config.toml
n_layer = 10
d_model = 128
balance_loss = 0.0159
balance_bias = false
shared_expert_gate = true
lr_router = 0.00287
tie_embeddings = true
optimizer = "soap_variant"
beta1 = 0.95
dataset = "wikipedia_en"
Below are experts of layer 2 (counted from 0) of a mixture-of-experts language model. Rows are named up (a neuron's input weights, with its number), down (a neuron's output weights, with its number) and show model dimensions 0-127. Each number is 200 + 30 x the weight over its row's rms, rounded and kept within 0 to 999.
Before each expert's rows: a language model's description of what the expert responds to; "mostly gets" lists some tokens that are sent to it at least half of the time. This comes from a sample of Wikipedia text that the model never trained on.

# expert 24
What it handles: Mid-word lowercase fragments. Short lowercase pieces inside longer words, often foreign names or places: Papendre-ch-t, Dordre-ch-t, popul-ar, Brit-t, Indig-en-ous.
mostly gets: "ch", "e", "ish", "en", "an", "and"
up0,198,186,172,214,159,142,233,183,203,239,176,140,194,236,149,189,216,213,166,217,168,142,214,231,225,106,219,197,195,171,149,147,202,221,224,184,200,195,182,243,174,186,226,216,207,229,164,180,203,172,167,135,203,227,207,220,185,162,234,216,208,192,250,201,167,175,229,227,197,180,196,194,194,221,195,197,157,195,207,188,232,262,170,185,204,180,218,205,151,233,170,174,172,190,205,262,150,230,214,182,176,230,165,184,225,155,194,193,186,189,204,191,249,259,148,216,206,163,217,196,244,155,200,235,241,236,237,222
down0,168,219,228,181,177,212,215,200,196,197,218,182,180,248,231,164,182,194,116,154,195,194,249,201,237,218,226,181,203,212,184,184,162,236,188,190,196,203,180,177,230,194,204,194,221,214,195,240,265,241,215,260,230,199,232,201,242,185,248,222,222,201,192,207,213,228,201,229,233,255,193,183,202,218,197,230,222,210,178,225,174,214,242,234,207,229,157,209,174,257,209,204,183,196,171,202,168,188,233,239,198,267,170,184,244,203,181,221,219,164,219,198,168,170,156,232,329,185,226,227,150,166,196,221,221,240,243,182
up1,158,201,150,202,223,191,135,217,155,208,179,244,232,226,248,232,221,201,223,238,159,215,146,184,138,171,247,187,147,138,228,220,205,229,199,211,169,137,173,204,191,253,220,185,195,178,223,201,166,181,198,195,215,216,176,242,222,205,195,253,215,183,207,199,219,169,206,225,192,191,150,164,173,181,205,137,219,220,178,212,132,217,211,215,173,177,167,218,209,220,184,151,163,196,237,252,210,205,227,196,253,178,152,243,175,204,196,158,190,176,149,158,196,244,207,175,179,265,192,203,199,221,198,210,204,212,167,188
down1,243,263,177,200,241,166,194,161,192,220,192,282,211,217,180,189,195,205,217,205,188,201,164,175,188,236,186,200,150,190,205,228,215,208,171,172,197,150,183,206,212,227,213,237,148,228,260,182,171,239,202,140,208,170,237,230,166,199,211,123,200,203,183,200,212,246,161,178,248,196,216,171,215,215,214,201,225,145,168,178,229,225,153,185,159,187,164,212,195,191,174,210,184,218,146,201,189,200,218,238,240,270,266,203,188,184,237,170,143,183,233,131,200,211,150,174,203,184,209,216,200,182,195,242,212,170,217,189
up2,152,208,226,175,218,236,272,196,185,188,162,230,134,212,246,209,183,190,186,196,210,218,204,179,229,202,183,160,190,204,144,175,179,169,200,235,199,230,219,178,197,202,154,232,188,218,225,217,206,224,251,249,207,248,231,157,255,127,207,257,166,216,152,197,203,204,220,198,198,149,210,227,186,189,233,217,160,155,224,213,128,194,167,182,189,215,259,177,190,256,163,175,175,222,229,205,207,188,168,160,166,189,181,203,175,140,192,190,226,187,242,168,231,203,172,233,180,169,166,207,217,192,186,205,217,210,259,239
down2,235,198,169,161,196,196,224,164,177,226,211,216,173,204,215,168,258,201,147,262,193,231,144,187,202,151,225,178,232,197,150,194,218,261,213,163,262,174,244,206,235,197,155,202,174,236,171,223,206,206,198,164,234,224,193,171,209,225,204,216,207,226,229,198,235,196,230,138,180,236,209,190,174,157,199,164,203,153,167,208,170,175,204,201,232,199,229,202,182,222,245,187,217,235,213,213,174,193,195,176,196,218,249,187,190,274,231,187,180,157,183,156,144,195,254,123,217,222,217,215,207,209,142,246,183,210,227,224

# expert 8
What it handles: List separators. Colons, semicolons and commas separating fields in infobox lines and score rows, e.g. after State, Round, Year, or between list items.
mostly gets: ":", "; ", ": ", "., ", "ument", "); "
up0,224,194,189,224,233,152,231,203,226,223,196,191,185,228,170,234,237,175,182,195,222,105,217,250,187,227,233,195,267,227,137,182,243,196,215,225,202,241,170,205,249,190,220,192,188,173,212,206,237,167,244,174,191,169,230,213,222,246,152,196,268,208,266,227,191,143,166,191,227,223,201,193,172,235,203,181,219,212,210,157,203,219,146,222,228,242,208,199,177,192,200,218,181,161,153,227,181,197,246,187,245,222,196,164,195,190,211,173,171,184,234,203,239,264,250,196,194,158,234,184,218,185,200,156,197,198,203,239
down0,187,186,220,165,206,204,184,222,189,195,181,198,202,210,170,215,175,185,187,191,207,158,208,232,186,222,178,250,251,184,160,171,202,195,209,221,210,204,176,187,221,183,211,130,248,276,175,165,216,229,206,276,145,190,233,227,171,195,208,203,214,192,223,194,241,209,228,161,202,213,200,214,175,170,131,195,181,257,256,198,214,187,231,178,165,166,208,163,159,273,215,206,188,170,184,234,213,155,214,201,261,213,165,203,239,229,223,206,191,259,216,164,191,269,204,147,203,204,228,215,207,147,211,231,258,153,190,183
up1,170,216,231,176,233,157,259,182,177,232,150,168,169,172,176,220,160,197,153,152,224,205,202,200,154,190,200,210,214,173,171,208,215,223,159,194,154,232,132,152,193,161,159,233,236,183,183,150,182,202,198,162,185,270,205,235,239,189,174,238,176,244,187,208,201,213,212,206,230,202,229,215,204,140,227,165,216,186,223,223,220,185,136,180,169,139,160,209,247,177,234,188,193,179,213,237,184,213,218,230,176,184,188,151,237,184,228,184,205,157,238,202,219,226,196,182,164,197,222,176,231,217,248,245,216,254,177,205
down1,182,180,211,221,198,232,208,235,176,166,185,214,194,215,194,193,201,189,165,186,264,179,188,163,193,228,171,214,201,190,200,190,237,210,171,199,228,281,139,220,233,228,170,218,214,178,245,173,186,213,204,231,187,147,204,213,228,246,150,170,198,213,222,162,171,179,182,165,215,237,192,180,201,183,159,174,185,156,205,186,182,205,131,199,194,234,193,248,237,219,198,161,195,206,165,179,193,258,211,225,249,298,181,176,164,230,104,177,234,244,177,182,240,191,196,206,195,254,221,193,237,186,237,226,183,220,216,206
up2,151,208,192,273,253,199,177,144,202,156,160,192,134,200,243,169,205,159,197,180,211,175,145,191,193,201,199,175,194,192,183,171,193,209,216,245,251,239,205,239,225,213,153,189,217,223,248,213,171,134,186,201,237,180,204,201,207,166,208,229,205,216,180,204,204,199,159,214,176,186,228,213,160,195,199,221,154,206,155,242,182,180,177,214,177,255,124,178,217,224,222,194,145,233,197,279,219,180,217,190,184,169,227,249,225,189,244,239,172,216,190,237,169,238,208,184,206,248,204,185,222,199,211,188,232,253,168,194
down2,235,154,197,210,223,250,169,187,197,193,242,186,204,243,219,219,224,194,214,182,212,214,227,180,206,189,189,177,233,244,182,188,210,180,184,214,210,180,250,161,206,216,185,238,208,155,209,204,201,189,209,196,210,163,207,217,185,184,249,241,182,224,270,256,205,196,246,276,197,186,175,182,161,227,246,158,169,131,205,217,140,142,189,222,150,166,179,251,178,266,239,194,218,226,222,188,216,211,186,184,181,181,199,187,257,222,228,258,202,173,245,173,143,178,211,214,185,257,192,189,253,183,193,186,206,238,227,230

# expert 27
What it handles: Word endings and blank cells. Final pieces of split words like inste-ad, rec-ently, acc-ording, plus blank spaces filling empty table cells, especially election tables.
mostly gets: "tly ", "ove ", "ording ", " ", "ob ", "fore "
up0,185,209,217,189,201,162,232,218,158,207,201,191,192,261,253,176,237,207,211,186,234,124,209,227,214,223,255,195,221,236,174,186,190,132,178,225,209,194,158,241,238,168,201,172,186,225,153,247,200,145,181,188,181,192,195,189,212,222,198,198,215,154,276,140,200,152,200,186,248,177,196,223,232,210,163,190,185,221,235,206,198,228,201,192,226,223,234,217,202,283,205,185,193,211,160,266,229,227,191,204,253,265,176,164,210,193,223,205,203,182,208,186,217,258,158,227,216,149,223,220,189,215,191,251,182,200,200,200
down0,213,202,232,193,197,170,219,243,152,170,213,205,188,177,154,152,187,232,172,193,152,161,203,228,218,215,222,228,256,200,139,194,205,241,234,244,217,176,184,159,238,231,177,195,155,216,218,184,151,248,217,215,218,206,210,194,222,217,188,166,164,238,218,213,219,244,259,181,184,185,198,161,136,238,160,221,193,224,216,179,210,249,168,258,166,178,175,200,210,295,198,260,163,156,213,167,205,232,188,224,266,207,204,215,184,205,188,185,157,166,214,217,160,214,213,198,222,190,176,200,210,206,182,228,191,194,215,258
up1,168,179,208,140,207,128,225,148,201,175,209,232,240,226,190,230,203,216,189,260,242,190,188,179,154,161,234,204,178,215,251,210,151,181,197,236,230,182,185,207,187,178,177,208,200,218,151,177,201,139,228,211,242,248,171,200,200,177,211,225,160,220,169,242,200,148,194,172,238,183,170,213,183,174,228,163,195,167,212,191,211,204,241,191,260,186,150,274,280,194,126,172,179,189,208,216,187,242,204,220,252,217,180,194,174,197,226,191,171,208,194,188,196,190,178,264,244,211,203,219,181,201,205,235,176,203,223,212
down1,240,191,190,190,190,222,188,201,181,217,234,208,253,139,182,189,209,221,202,208,200,219,196,175,182,231,227,222,214,164,173,160,221,179,182,252,178,181,176,257,237,218,250,139,159,197,160,173,147,200,159,183,205,174,219,193,211,168,160,275,213,167,181,204,160,213,194,200,217,189,180,206,204,174,195,209,203,228,184,238,182,231,173,231,239,161,193,209,196,198,160,173,223,214,157,263,148,268,177,178,198,221,242,230,172,160,147,180,238,225,259,216,195,219,229,182,230,185,155,188,194,221,204,237,175,277,231,168
up2,187,197,186,245,235,224,181,180,189,221,199,253,172,194,227,193,188,221,171,205,277,126,167,151,183,146,194,94,199,206,194,215,168,205,177,196,212,182,175,195,203,178,213,236,185,194,222,179,281,177,196,231,219,198,227,207,165,174,198,247,222,259,187,248,207,219,225,185,242,136,207,194,205,247,214,196,150,165,187,201,147,200,173,152,160,216,204,175,224,187,165,190,165,239,208,184,175,184,177,217,201,159,164,169,232,162,225,182,232,197,190,188,185,192,194,197,157,221,203,244,234,230,182,170,172,195,215,253
down2,227,231,235,181,241,196,168,182,189,234,206,194,151,163,212,136,216,176,162,194,238,183,180,158,202,206,214,209,225,207,209,225,211,211,211,174,228,146,177,206,211,224,243,223,184,221,204,137,162,195,214,176,256,288,198,240,194,208,197,161,165,219,211,262,253,247,226,184,223,196,246,146,212,238,219,138,146,169,231,207,181,239,155,181,179,213,204,167,153,190,182,183,241,215,235,241,191,201,229,256,200,169,199,206,203,200,250,165,195,226,212,217,226,196,190,209,178,211,172,135,189,238,219,176,164,185,199,199